Weights of a small mixture-of-experts language model, trained from scratch on English Wikipedia.
Size: 11 layers, width 192, vocabulary 8192.
Experts: 32 experts in each of 11 layers, 240 SwiGLU neurons an expert, 1 pick a token, a sigmoid router.
Training: a variant of Adam for the experts, 359M tokens, 5477 steps.
Below are experts of layer 2 (counted from 0) of a mixture-of-experts language model. Rows are named router (the router's row for the expert), gate (a neuron's input weights, with its number), up (a neuron's input weights, with its number) and show model dimensions 96-143. Each number is 128 + 32 x the weight over its row's rms, rounded and kept within 0 to 255. Numbers have three digits each.
After each expert's rows: a language model's description of what the expert responds to. This comes from a sample of Wikipedia text that the model never trained on.

# expert 19
router:088109105113209154184142107131174168126102095081151138143183147112093160144140065182077075095118136144046098123112175094098110097119131122124092
gate0:104075114177199179187102140101146159104080125108170144163126122164128157122148095111151096083091149174103177171124114135131159110157110191154138
up0:049094111141167109144037086118123086143170167146106096152172086166144106082172133194130126154126123142138128191107158048140149085057158184107105
gate1:107150127118157185062096129094137163063136159133166093187127120155188102102070077129130090130044137168156104130183167147104152131164146107114050
up1:098140148124186080127171106130145074152088124137135138094106072137136152130084113133104116164170139122081159122163129106138154160094082170151199
gate2:102149105108107214081039159060118084139142112123088141115152100053123150134124140150086146089125095099136142170111131149151097179098139136129096
up2:110096146092172088142127125160137133104132153107194161182124129162112137099114087069112092165096161139111155214251155103131111095136146130134165
gate3:124132130108176127113131130124143081085077129118093134125116106123123063122095099142156091143149122151158081150083142135153099079123112107139041
up3:153145128116080167115148142116101122149196135103161114133149077066167126166111131189159111081110167081153125160096099120155169219113126035090112
gate4:131152061147121128166068134131123117120118122132153073169111121126173129105135085128103108092118112147098136137004100145096134113131114117119104
up4:146156144054165172122128080106140163144101097099117140131139118121110119152107124135125182143090138208139142100083168085132132091158133147166143
gate5:104158102156177082134121172120140125119088113159088123157140165136105167116145114095120153146096127117121189100047118115143079156091160150171135
up5:101088187102148142114115087145164134141186141122093167101128112130153175097111114063130181107096097169065139145125124151151100161158186123131193
gate6:101092088139149134162062079139129116136076156109126143108119093095084108130102045180117099115109064159116157151025125191072117180146139129128102
up6:151093112137106104108095094156068104154169070120129066096155045124144156117142125146137145096061160131150138116068129068114143115148173166137134
gate7:161169155163130127097129145160064132129089195108102122113140175167113143178117167168134107085115166116146113136100063141129148138121139109106112
up7:156132107096177137176156126125106105123115155133152140153154188124078128118119114109155126131126083145127177120158149120113073078187159138064176
gate8:096156132200101135130175178176151123164175091127083139107108132141123149118118127146138141155160060136128150127103130091136143084186118093079099
up8:200130131117092113076100151101152123143124127132062114062055177108103145110158154105089113118132126132142127082120132160077164155124100113114121
gate9:104042166123120142119109069178170173127117103163152101089085162097125128117063090086140103154075168142084143165126157131074148061101183123083151
up9:127125099123132109152116114170127132106100051138113175182153110116082122151163137119140157145150124101168123049096128149116100230133107161170142
It responds to: Line breaks between table rows, list items and sections, plus "of", periods and mid-sentence nouns like strength, formation.

# expert 20
router:089095104112210151184140110129175170121112096088149142143183148114095159132138064183077075093120134139047097124128175094093115115120132121122086
gate0:117154148113126171145091150153123131176121090123114125088151086176151148063117116092084056100086074173112124174224162097142168098096130155126176
up0:169138139118117119139148130160120149096114121103090112131120151145113133110173078123158151054112130162186110187171150116138157161140144152139150
gate1:175152118139128180168146132152072133154151098198070144145111125108144104156102103158090116178174143150160120194119192131105105204121123195202101
up1:154164143136053055138115118058134163112132091132084108098132123091144107104149111106143152105180133174107101109118127081114176164140158098145126
gate2:144115140152123194145059094099190156128067168095132161110153120134114077092157121136136046074124126122125155089132159132049116115109095050059121
up2:171092111124152135182169104122071108118176117144165130118113131113147101174124105146118068141185145152111078078126165125132091141099080123124170
gate3:114101160138095088150192131096099145157167120162122107127109139105130121102098090114127131070118098180201087144092212124097120116157176091134123
up3:177118078145067120159105140171099140139141125118122171129111151081190047183125122117180124127049167118133116140116185168115117124079121182131108
gate4:111140103153091131096116115090157125110119070184135168175111140146151157100096115134078114140080132122099147124146145155105192140131119114133145
up4:151136131119115146185125163166099115108113132113121114178182121141078103168102142090141123132135097109114084110088143155161072144139165071107080
gate5:196126097162142132083153098078096128191094142165146176083108158107073142150126105158097160054150128156043143146176114107152122147103079138130136
up5:146168129127139154091108132087086108111170131120125150099076083148098107221144119113083112128087148151111100125089096145115141122131137117170130
gate6:115139150138153143133104123144130105156146126124039143158200163160142169126085139153131097127109186129152123120127120149124152129172182172161122
up6:111136121181152153100105163094099159194121118136112100104099100103132123085130179145139093162112182134145173141138121084159151057123165184054197
gate7:172093158112122072206116091137118140136097134125107145115165154112133075156105130149086078080126189091074101136179138182168120092196102133114123
up7:171142106144158132093108144176101149099071104145101130137159114117119173176168094064171139102126122134111131108147192130088132180102198092138151
gate8:113164155116146123235142133078104134103135152120141131071112165116177136127124126167145105155171191113092106120139169100169141152131109084105110
up8:121137106192089087108151084133130096133173161091096157138134137091130110135107177119149111090066078096151131115118153108128167127190170109108169
gate9:088132130214117159126111117115129159125190087135096095089153128137116156116150076135160152142093112215140147117084172138158212074114122088054124
up9:140135120093119104131114100115073117131150089159152085118091147142165123134101071127101109128126142077140107144157104160110118118181160094085182
It responds to: Mostly building, built, church and glass in architecture text; also Label and Act in discographies, and accented letters è, ā.

# expert 26
router:090102104112209152183141093127170168123067095089151137142182147113093159133137067182077075095119137140046098122115175095112113125118131106121091
gate0:114129084116202120198172138151168094158168139087063132171134124152141163109117114124077129156115104136153118176181149124115110069139152174104154
up0:134114123105157109073109140156118134164076145110104120176086186157100148185189139103151151132160175096072137155158131162110148072111113194124075
gate1:110133078163221117129037102111174178149097078125088145122125147071129088101159124123132110131158136112100104143156103049142110090106151181131106
up1:134112156050153157150142189140116143069125136107143138142114114149154117124120147101113163109106137048107107103074118104155145221090114128111125
gate2:143147078120107118138130157042140118114136140129181134076120172149183059130147172142117157157117103181133152123153196020160128119108154174121117
up2:093165166149169077190151166114177132116156119130100172201133101118121086118122145128094153113086157156100168142106134147088140091168137080204141
gate3:189133123120103162163151135128075190150184143121153092089143087152185071118106121092180086090094196125037113111165014137124142152168136116106128
up3:123199174138099101226154135106042104152096126143142106170156119126096095117159131104110099158093138147109149177151161173132126143141141068079142
gate4:075135151122100124120192116088074110137128144159191093161099156096074139105120104145146100062153149186154150118128164097097107186080191193114125
up4:112097167131117108164096079116102139091115125118126130160069064103144127145056084156189120141134126127158142103120119139124131138099149225122162
gate5:143075115115118133110111081093113128102105089149136108097069146128115120167160156153172115144125117114104165082088174147118124144124103107106101
up5:107173140139157157132174164122141135129190108185152210083113118120095146134074086133190139167190094119107113081182142134167139128085090088116144
gate6:152120089082144103165213101124146132098126100224094135110147088167150174096078128105134120132123124138136124120179130115058148093058121133109119
up6:142169166167164157073095131164101146160119090162131128099092175111113151102126082152208119164139159135138142132202103083081145215127141165175150
gate7:169168073090157143099092164152110104139132095115134076151145117097107110059121124083115111105113046114113142138100131062134098203105126090169100
up7:118181137176090208103155153178126103094168117151100161090157106184139179098075086092137112117112203166102099172134155186134161134128141053142178
gate8:127098117112098112103072054180131128109096105159111125112153135154091098113137122182088121139160152114123131075165169130113144087087118088094180
up8:143074138160126177093111093167111150084117140167089130092171081136082076101055145124186141136151096114130105079033087163137119096142116031146141
gate9:085100118146145172128058110182170121075107162094100137134096125178094099152120105131150210120137148123144078126067088159198132094122091177120170
up9:122085117134204134176158103121099082144060159123104119156139178133094132104119156152094132111061168130147078162088067118080091044151116129107135
It responds to: Signs like +, −, ± and $ in election result tables, plus nouns such as name, total, terms, character.

# expert 1
router:088109103112208152182140108131174167123109096087148139143182144117094158138135066181077073098116136140048098124100177095097118145119129084122088
gate0:119124110108066153146062132129113107174127119157172060111103179131135132116156110157135128105121126131151034140135068138110130107181208067143100
up0:116139085182145131129083144097160139093075160122099108112112162135120061146131168118146155110122122143158106106068159080123145131129176083082115
gate1:119149118176122153149141139182103145165046109176135157120132124097119108114047099098160131122099077168119115166095189105129097193063146129118093
up1:073112092136142131145144102116094096112097102078158107144138145151123106091127150134086145163116096038132136114182126175140097164157177122110143
gate2:171093113073139133125144093121134121096128156132108108145077142125158137153166099159127103116197150114115089167095107133136152145163142126123122
up2:101128145152150115075167139169142081119143142160128126138153213083143124108120136159098141130133122145141163144168118146123102132119104187136141
gate3:067115138128130110150138144169140139131152106080101092093153140127125118160105107174139141106116130106176128105143099173136130160129104056153135
up3:106127168102154151082133102153163131132135089098209132160145094137135139144143169119183139122124095134107080020213157105057159157107117162137144
gate4:106093121130150100101158092116137107100143070104155162142151145124130157146153157137154115136132084086184094055111127162117109155129090151099165
up4:132127148093121094151082103104173177064135122205123133126142109121126067079114106164101098134105101198089112156170153153198149083157119147087057
gate5:161161109139116116113150159117080128129135158119121158136175112144118130139129061144089123190068116143150144143098192089136147124108130129111100
up5:160207185145106058108124117125063160114122172203112126219114133100100066157125129148118084116103154077169133081179152110150111164157124110144157
gate6:134140127163164172107161157122126157128120146162134139141194176165134138104117104144139114116043148141144136157151067100151091151106162218104139
up6:153117089126119130148136153064132137080142097099064126157160138129151112147124112128152127164085117132113166198049138098127102063098143092151088
gate7:132141117140110138127106139117123126109109140164138128116141122113115166092135095136123074158156133171144203071089164165143094074105093150115140
up7:094070159174120148161134104117138087094149222150112122191120143138067132086098123180143208102147118077095102122188103142131118129134133164145134
gate8:120081081143113102092150062167085134125068156168107069102138152119105102120108079194136112156103135141142030115091131042162041156131147119102124
up8:106098064133141147158134141134130099144092126140158143182151150143169081108125055122100159129091120095182141137135075123103116118118161134099137
gate9:117114114142145132139126140164138176151100152082072132056119210101140123105091075164126133094056125149093159119132155115097114132160188104118130
up9:166106142124055107143077116118137105088151111140068138143088118168135103146147126110094166121089113145115180169122069162147148124151104179192152
It responds to: Mostly "the" after prepositions, plus country and organization names (Korea, Chile, Republic) and syllables inside foreign names (Shaoqi, Filipino).

# expert 16
router:090108107111208154182138106130173171120129097087144138142180147115095159132140066181077074095119135140048098123083177095098119100120132119122090
gate0:141073120136114149175081082132109189149112109111169062102112089073147125155115153107092121098073101176181144126108160107063158150148170162113144
up0:103088160112136133049151122086134094113147128085182146141148153160033145142126129183153130127134132144226106132112150072125140121171105110150125
gate1:149104082167172065082097083155142131086115159129092139115177121183162096118087127105180137141083062153112135161123089157118119095086154077140138
up1:180115108210113163119038200088104205132124159135124130127094117102109128126123130148139138164148163138120173145196095129129131144130155167108074
gate2:116104137163063162125119183138149121121130117145159165094143116127108220120087161156089115123125137174129089108098114094160118145077115093172125
up2:155095127066090101139143122081150112135129147089178130157169148107134105098131122086158150104102138149097044110194108151134148115100144120136161
gate3:126128156115140125112124085157115143119172140107118180180067126150095154164066116134071105124117095131138149132103178158142087112112117096154188
up3:154144106092135123091133149146105088071152169154125123150057076212098154099170119104107117150090098135151111067130137117092073044130100138103123
gate4:109135119181160133096113128142129124170125140106127136187173157166128131127042098097173075163144065137107121155140101114103154128149134116124111
up4:114162075122144135127171140184159117084087131198159140125110155105130157133207103156114121113127125148086107098178108113146125145066151195117084
gate5:112156130074180086141150119088118145125091146118130097102131141124122127146180150122146138102174152182123142139074100217166068084100158102132111
up5:142163124118157163065088146110079141134048139140133095110140063031115133164105171165178059127095098187165108111052112142131108107068218203142084
gate6:124131122118106132164143097119157157138071090173120058156149147178099109122170148149082142139093114209137105130111154109085151092077154077142173
up6:108155105130161146136182180158186153087071144138164120213117161227112099168140183140112135124142107130118107114143099116082105113156178141149147
gate7:129073157174094117134119070155117073122060064100068133121121052153137179091140105161097146133150057123126131139152089070140167152145149230126165
up7:102156141103070143143187145078082095102166072123129136125111075125086108151153139113123104179134098123114163113140167064133181121087124141127106
gate8:157123071191160163105129096124121096147053108163119094138109140142141128131167154132115189112120160065120079137099171063119150123111127146113095
up8:104124158165166130189100149093140113145067137113080119162061140118124156124089109106121124056142179165134100100154144146117138119153136199174118
gate9:137117136133131146130144129133132133109124129188124130180144103091102187114121115154175131121149175115087115116126128116141071167116115045122124
up9:152160098105101091155138154159114090193200114088149134104158093112126166107120152130105143132141128202104141143137061094146105167107048152110136
It responds to: Single digits in measurements, tables and climate data (2.48, 2.77 m, exons 1, 2), plus endings of words and names.

# expert 29
router:087108102113209152184140108132171169120116098087152142143184148115094159134137066182077075098118136140046096122114177094103137117123129123122086
gate0:114109080198143111131116107179131073143131184075087089194139053102080159063100112142114177141087179101126097136124088118109118132078132135097112
up0:163164098191169130149143141133132091112106152095105165117126113100128158091079159082145121087126110182119125109095134131143134114080109046171099
gate1:119169114201154146128107137109167148158168098139106100155120170138117159128179112162048139131181112176136112152079116125161083135091173089081107
up1:064084150111141137119104123140119056146164135136109102096115109142086116133098105191139092099148199141076141114087100141164151139085105139111119
gate2:107104106120198084095153118147123135162079080142161091166159118144116085057110119149154074164111128155162162171102113137115143088048150165146110
up2:127107097135129057139200070156104050126127180058125124103130133160175176067118078072171138090167100136096120130132089126152159126170121133136144
gate3:116109097145120139157102137161140176118105060137181127142113184114147113069152110177175102153147095109096133149173217117075114163154160173118124
up3:115117122184128073152115130200185134115124109092148164127127156166120150119081127111135133121168106112106088119133104158111128168124121093106144
gate4:096101108126141143117090141105128150167122109150163114093041187124154160091151083072135120150053095136089094116087105070045131099118106140114114
up4:099109105087121120072111119137136133044106128146119081141115135124108126149148184110147102140120193115132073133144158150179093109145131087142134
gate5:083160085194176138141136179186110149175131183151150150188083170125128083058095134139172145134094096136127080162141104127182172158051157072165127
up5:200108093140209106084123119128115142150125137148145161184126138169122076168131122106136088120144138139182115203221081189115123125109163097160108
gate6:124113152162124156237209126114118138154132091157131120159142174154143122093135065117140127126113150101131142125059133142093095100119141147137092
up6:084123129150114126146194172126168101186105119146153180105122177093143156196155126134105100127104095159138094135019189186129146148156169139145137
gate7:156186070133146123132087144194119150133059100153116140136135150118078094090131160143142134115125078108121117127176121152114128086162126158167137
up7:158120145076101086196122087118116167103146133149183150113143103138143128111195088075091096168120121106140166128097110180044145126075118080098120
gate8:109122156127211142178162113169103059164126097094115158098140141172106070100138132136156109081116092166124074179157193118123112095093196126159103
up8:196122110140134122121170104108099111173191112154164087111066146146125088132141172185213125103152174148105069107149095147123156091137053043139132
gate9:095136151173122167131110115099156119078126174127148088155160124164097148090097090121096143158131112139136112103128154107071068166159167166128086
up9:105107146108143129183148117092152163118190120068152077174168149135150094102200152166104119123106106139079149071116160135164179144157150127083141
It responds to: Colons after infobox labels (Released, Label, Molar mass), month names, million and billion, and mid-word pieces like -ating, -adu-.

# expert 30
router:108151090145196128163133109144176176116065102055129131120134109116093141093128065097093116081096081110085093118110177081064133097141169120086137
gate0:135143113098103117141167081157130135124172124061160214128081109136181147120151159139160091128127124121060128108106144157153077131186146165083203
up0:145100155151169099163156134108070165119113129156178087082166193089105135156102123164130139116142147067117123176158176153103111134155100130127101
gate1:112136140176086232111193223110134116187180111121134134133107170104132145160172156142161147126122140139103149145137102123198125118108112119144112
up1:179111178173104230152150139129135118119167153140128134182138133193124126158077153152109180116165135127144076102147108160082132104155116130177116
gate2:138173117177111179094142184069137105166139061040129092151090077081114138126134115140167149107161078114120120156107171090171147146084158178153101
up2:148116123079122067112067114136099156104114103191089134085120090207140154132181147118097140112079115150109183096134112170132124124162148099154187
gate3:110158184111195206069147130085172132117117164126133100104141159089102115175146131142166124108170162093113138108104135065040183117140154103088096
up3:128115153141130153097078071108176125148092131111132097106167162090071156104142145159139087098157170093128099121154071103060143127126135119106103
gate4:119122131172152208121192208148137112136128123152195121113085105160098146101053138112141103086120124157126131088130191121113128150179166137192138
up4:092105103132155092210171141198160171116141060087124109098150089122097128086102079122088087122090114142101141167137141124081158123138140105083154
gate5:107182157090101133113145255139099127143156185180152112127128105091172186194200149128127115121095125181114140081138177139188104129140145150140153
up5:154107081115140129148115095142131115139112127149059177132104164115158138151149174161092123157088149138137139144140110174142100149106067087140118
gate6:091137188148137169155173132175143133098125111084130067142087084118123161053065118131123167023067104128138118090151164098110119155141131105172120
up6:113115145167189144183098142153163142136101101085152097117110117115117158050055084111120100037069107133106099109113201083088144119133152116133133
gate7:077149143083144105161109096075120139127041102140136123082039164165146173110152150172093092211146181098101103084135132068108105114154221120150141
up7:067134142083083046069157069085132174146063087109083124147139109137097100169165152064106127142160116167139075110129112110146125140131129149085119
gate8:067155135086139093144157207100085119117143148097111117151125147135146079171112117156147119124156125124137137167122232103139112103088108127096092
up8:086104128146113151172105087106135119150117128157114180165148198140120070143135116135128170131125152120172081159146100189154121137171166134159134
gate9:103112142123164099166149076135125138082163097134187090110068150144143210141094123144131110057115119159138110110111149119111156171200141134159156
up9:163103093120127156093137122117112118196108132115044141117156135159103048156150121114143187204181117088112124161189120134127110089111164130094135
It responds to: Tokens right after a line break or sentence end, such as list dashes, opening brackets and quotes, and prefixes like anti, releg.

# expert 9
router:133116043163180134124135149179147170154102090145135127124161145121071178106136102170101106084125141162072105120110161089064087096137098125072108
gate0:132151178171107074157169164119110142126029083136181119115134136147051149093130100109144160146157038116146106137136150074136136106086066163129068
up0:150151115092095101109089133119177159118109180171141088147111151099138139084114095166060121202122162124149186136095108108111107064068160115168099
gate1:146089181100185059134124093156130141121132115103120167167171081134092143097158157138121113116193090137105116149097162105162098183111114153154138
up1:132146031165132198130128134117117133194127133146150071117100204131173115108083098135129154129117150143133109104155098154078153091123130126097117
gate2:116128209161111129135098109040140081141094190070132148097131124135119109132156144164143155129163083110097130170158043072153156126143115155116149
up2:188124072060178098117150125139135145129155103172149131135067167110144091165130113124146119173126125176044091177130159135128168089145094146130128
gate3:099159137040138131089099146186125100098110137160159079122179099168122145165211111192126129069201103122106140127140078117141128146189104152066164
up3:120100120098159121169193093129180128090100114188109116091152120122089125120150129132152089145142071140125172104106034159158112083198091158097164
gate4:059131144116174147109094073192152099091135111121149128138114145199092124122101075132141117112141162098200168100138131132128146158121125099122067
up4:103135172097131133110127077214151143084121132105092098120112099163111147095083118120135092118106139123220132111128177120116136135145116127168075
gate5:129121094160113116092111084191127169171189116117127126114134130097129118143128138098144106149080142149084077121101093151113125111119098145116142
up5:123162135124135160175163203049150108103101133117133071140092158150162093092157093135097117106139089116190124115152146090116139106185141117108110
gate6:095099224102135074151143090113134192076145096155105102144140173143096182069074131157112128115119111143068097153169111081087116120128123136110117
up6:148113117139146082121120138143091227068159073185110130130139145181114115097097097172135143093046175173085082066152171087082083071142080137107147
gate7:107098074125122129099165102093097106135116113116100164163060188133172092149166138119177149160198127117157160102122167152094119114124136129078103
up7:101146092110143105126117159131094126073109133136087127154140156146202124095151118138152123110160141129099172137128148094161087151161094108101139
gate8:138143107124113196119104191114131113130112076137135207143139065106100139102185153099117111128131135080154132122114133127096217164135110160079156
up8:101134157092129157140126090197154144150114171140123087095073185124176061119133142140165090177122087198101161085107130173221102114085164103150149
gate9:171118201158157079162157086102131154098132120150183146093147222118059121140075168127104094101156085154111123117101155083109086123141140168140118
up9:115137104120139151147134159177137130139134117127107163133178091090125111127141202134163140160120156108139098071159174138129136128183137178129120
It responds to: First names, cities, teams and country codes in sports results tables and infoboxes, after a pipe: David, Chicago, ENG, Western.

# expert 15
router:116111074059162142106170115167137155127085086108147070138170118118054155090137034113079125108100086150087123088137097127103056120117153135158163
gate0:125110134172134186132120131116124081107093105138182141117150097094114123157137111158102110101172146096098104172140158132144108077159157160159124
up0:122132155140160145125164136103160117139131144128131113110146191110089120105078087130121167136198116144119177101134092157124085198126111116145143
gate1:106158104100144139140049125165133143096101080092137119114204111099117089108187128116147091162120141136131071116135138115155125128077179090109083
up1:157148079184133094163151178101183138130132149160124166104168142081157179126075120240120149161153160124147142126168138161113132124115066118105141
gate2:109111095120224086112113110176142117125162176161149107129066179087099128109131096155148153070105081112108131171117103112142126130116087109163083
up2:151136125058082129155187185094142143089092134149128162110158113118086090130177161090094145112119195124110164065152170113138107141171172129140172
gate3:132091146139197054133146144108090120081180171110146118176065126115159125169089167082148169099164119079171181147189115130098153149138101129111079
up3:154144087120150116102117128154135160134144104153128121086139139169093124196168200101175184167113177133174176082095119086121116167199184142131170
gate4:152181068141121121099093146123149136162120128127126154101106072086129168161172113115106163072120126083092087109148140127111139143169126137165122
up4:202139132136087111171102144105118177139093120128079167132121068136104172105159096078082159143143124102109126134157100131116110109068106148124046
gate5:147137111107126155155207166115075122088096132161172130166118125112048103121132137129086186135133114113117041075090124097080084099088113132100110
up5:109118101135123139074197114149119165117177146122175132140112128181160099144179127154124156110116120140056083078139146125177182147169097077188168
gate6:116072136037100148121140084208177108105143138085138107084152133152134156127102067095080122147050154151154111128181081096135161102174115113140150
up6:068110116092182134126149109156126135099098147107129173162104155099147134124144149123110136121143134158113156166141201171117194117041140111180140
gate7:138110136124131146100201132162099128128081102099111095115179103145103145149167143099132135087148109125143163119101137126113141145141163165135154
up7:166114095061113085131146126100169167115147100124122112115147108113164109115106140118095086099113086136127147133129140166060166103130159132111112
gate8:090153137105101157119168139175132137209155114110131168128119194157141128164220120112115153101134011170111144112137136148149124112105163133127158
up8:119134114107131162142137131144182112122093135081210083115116223156165113161144176126125126141088103148138104204143132131146140070141124091101106
gate9:117134120064115145108127123202106135136127051184113076103150118193097161118139095084080129096119109131144140112154074166125116177125141147177152
up9:104116195187141131141147101158158118080087168131150133087126148141105109164126180131120105060228144102140088106107124156119124101135163117153154
It responds to: Name pieces in South Asian, Arabic and Thai text, often capitalized word starts like Kum, Mal, Raj, plus Thai script bytes.

# expert 27
router:089108103112207153185139102129170167124142098087149139143181150116094156129136067181078076096118134138046098123087175094092145110120129105123089
gate0:121119104069146156104167172142160125132098150084122164098130070086130116167148092076186102103115119096110123118133142141072108169098124158060139
up0:136159124115203126128141145139138120147168227039147094135097143028157120154096128161128094112081117107077175192130136134135150128125088180119119
gate1:138120111111123098098134133139143166090114115139144139090164161130105129168151126128120127151062125131167115126097173188099180064185151059090070
up1:108125152082126100123176140109180099107112173130098133155174125152141145106137102072135090171175134213171113107147154126162169112149100133146141
gate2:188148092130169153135142113132170152083135092094151135156139189145148183144197095100080126149118163112105136129063110122070141126135112085108108
up2:112076149141106159151126128075115156046115069098092089120093095130140121163129122128158112114155155122115118173174150186111167097134151110154073
gate3:093118135133093155154146130103194092107164112100166130110169132135129111168154183159143109086112101142144081117142136134143139081136170183111114
up3:131176105092141101138108130125179126107090143094162133107075172126149119094115128093165156125099137145145092124072160108127110126187040140182132
gate4:082126116110139089122140113111140093085157128160040128076123125178104090089117153112138125123141165176125094163103119161115121106132126078102190
up4:138120143134114127174204080135076115144120152082094116151113191138137120040102112160079122150133186130110130197135111198124104132108126198066127
gate5:189137160113106104158148128149132135120192076157083112158090154110160172164094118178110114142125115160157149174139152149131108140096172152138133
up5:136124195139111085135087143120129130147198124142137118127153141123111093131109083086153147102109126164159131146165072102149169153075090072117154
gate6:113087112170125181102139075127153128087129107061105078147071079103126146105134109145144108118125047117124111136128115144068139021102171169101128
up6:096194112156144168092068182212146096185152131128086130112121148088079135137077128132092130088094140108164113174141095160133137152161109137096073
gate7:174077140096140031155092105103146121140057053128113165129165110083114080163084131137144120098125167131150168093089133132146138124080089171132186
up7:147105128177160209108164149149116141152150095165130117093146157138108211164135165156117120144144185182134100078139110097146162142113166046133108
gate8:138130088177145140139128093128198107133067159148179094101089155121168146100114139078078136117135103108121113106141145095061104117090110105113138
up8:150092130114152149097125067118179041147163161136111097176081125139128117126129132174173128097182147138086095112085125123138082099137091045149129
gate9:101160136087137179134164121141141088139100117093159172118174118066137121180156054115123135086138169132175162127151155132133137218185153218115149
up9:150153133108135147138203120092177127161072142140107118169127150074085059129166096104179126114171088159102079134122119141109143117092055087113104
It responds to: Word pieces such as ond in C(ond)ition, met in plum(met)ed, ong, part, plus energy, power, cast and Tod(morden).

# expert 12
router:086098098111209150185140104130171169122124098076153137144184153117093157134137065182077074094118134141047097124142175095096143115121130141121092
gate0:116165183080114149178166144144156158153122167130121074158117088128113126092094157176150117108090117155129147125133193084092171089066151093101091
up0:141174121124071117128091185094099084177116099122113150116120103123148120192120131100092107114102147149129103083080158093203106095134129183115134
gate1:120108140162145157165126108102167126125176137102129133115149126109158119171105140123099069108115084116099122120191122169106102067149153126129114
up1:113097115121102063131153129117110118192184111121198108136158134127150117164113102113105095174147145105105063141186084177155184119101108127102155
gate2:126115068174177139135125016159145096102142133137168130125119086130117116082181119155108159147154055148120164146227113021117121117069152185081157
up2:127138141143151114139095143112104150141171080141154122135108117075158096171148147115205164155102131178150131093111143060107136085092092057136092
gate3:103077107152184126099109124106098121116121128167113176106125193094091106154135064135109138184138114227079129151119141127101110061098110193141109
up3:123128159133176170148167093146125135107129177169144068170137139118119124175074157187132144114086098115157148128205095131110111103124093151149070
gate4:147111157170149138132117165156089146159084165136114074129085191133180146118138067139040115111139158103129123159137106099108175112098177142140075
up4:099110173086132117115049107142118112125119108107154122129081134130163127137162094144107127129145193112146127143113127113121171075155170129145136
gate5:099137094090156116088171138145211104161115166100133190126109150077098195090110099113085140103105149161125156106112102123156134098073135088159126
up5:109193116125150090126110091223093104158160140111129150131140129122126098094089049114179136073074110102160117114189150119129132091131106096100119
gate6:103194143083145082095110132130159144129056109197102113124150108138086131123126108133131139135179099110196133105117169130106150111152151142126096
up6:119088140128138125074098068186122086083190093135127145091127041200127071103109160121089109120087122102149093131143142054108149180129174094085187
gate7:150095110149141143123141095070087100113123155131092170154110155150091081082095075091124136104161171107084122119089122152101073144116083152119121
up7:149183150111141135131162118163122121163167097110129103078165117140140129128101170215120108146123120165123138091133122093161146113102125084183122
gate8:107134140163185168100099132085112115150111096121109185135124126114152158136108106087181188131130118160131154146064112147104101085102113151122109
up8:139080107092156096162198090161123172049149135125162120142115179149124074133137137157130140133100154146135146153215165171156107093212077127139109
gate9:090165102109141147171124139170122192103056137142154154126148129173121070196143091104171037065125189148142038138162174127169103084145136195144132
up9:133138150166144199205081151107116168109039099106121199163154106141114094090120169116115123150114117154166148139103142154109047134068167176117137
It responds to: Rare nouns and adjectives like part, into, legal, medical, sector, construction, and endings like ution or ament inside words.

# expert 0
router:097119133175202181177128129151147132085074090122129160202208125147104177110103087177063136077077139143111111154119120139105076110127137122118120
gate0:155121101203160164120118114158144152141098102136100103173116124113143093077107115130170071121107141153172240145114155128109143108091121157171151
up0:124101178144092125161118113130168159142107140156129131131056155155130199106125142176116101143149152169105136116125175064136124121142156091137112
gate1:111091138139163170152112112083100157145127110166159164158144145098102174110072133122084066151142131133133092146110112152134082126109072130168126
up1:177118138118082073164150131096122096158114167121063137105103133162106069110166118180124110115114095102105160153153101134147130136095111101110084
gate2:135110133125103145131165105121152142138116131075081105143160132206104171138097111145126131192094136179114151104132155093117121139154196097119150
up2:138116152144139087114138206131150114129108153162095127170123166123161163092085191102120077131086114140135089111125201188136172088148117078114067
gate3:116134155186199117102163122132180103110154158150119153037110098076124105086069116090110108113178136095122156147111100155085130097085088105148113
up3:139130141157131137150219134127105101172161137125123186115215148140140083117110154119129169109182135154126081111177083104115149143180076132103105
gate4:163093135100121139138123083166103144157157127105134183186100110144115147117139160136109142064111165127080123193164113197129147151138153124137162
up4:145114114156147047024112124114117034113116136150116117069082100167211151146107138114114145219092106088195195112077060127144130116132096149082157
gate5:101086167161084113090060122098132137130114162092116119141110076133188136116131122067096083113076155107144123086081099136062136049147212073076130
up5:151152073162168143151145084162137117115146141133150149146120177092097125139133172170156157131155096147102185143127121116126104180162074115165126
gate6:118141156129134159130123127151126111112077165157101127098093056128101144120135124122095135093148146077186162110107184127122209109146152176162155
up6:118089084139178132130098057122119170170142123138122125096125164146122117114132096180140102151098092142164125153155118087089125082095072120082112
gate7:152092071094149135112113145112168135147130103155123126111155111087121114104179159134145096063073060153076070135122120154111145123157206154164154
up7:134079129095035102068154137169136082122159132096085072086111088138129134162144127073183113150200152153153168086132084128101130114121153133125144
gate8:148116128127161152136150129139088086112129133133074174149194067051141156114082185120094202068202158104124067149121080154140113158105118171116143
up8:204132116107056060115055147072122103145100101103130185162129095122142186118144182113145154116084115159127100117125159173116142168146109132135135
gate9:104121177105056125103118117135085113079129160172078116148096065054175158138119104134102128137098135135141212112129141148090065115179146128167142
up9:109128124144094152171155117129113086134144085173142170111141097162130173141102132178158117202060177140165185145128158149104130132123128158099157
It responds to: LaTeX tokens in formulas such as braces, underscores, backslashes and equals signs, plus mid-word pieces like ile, ure, ol.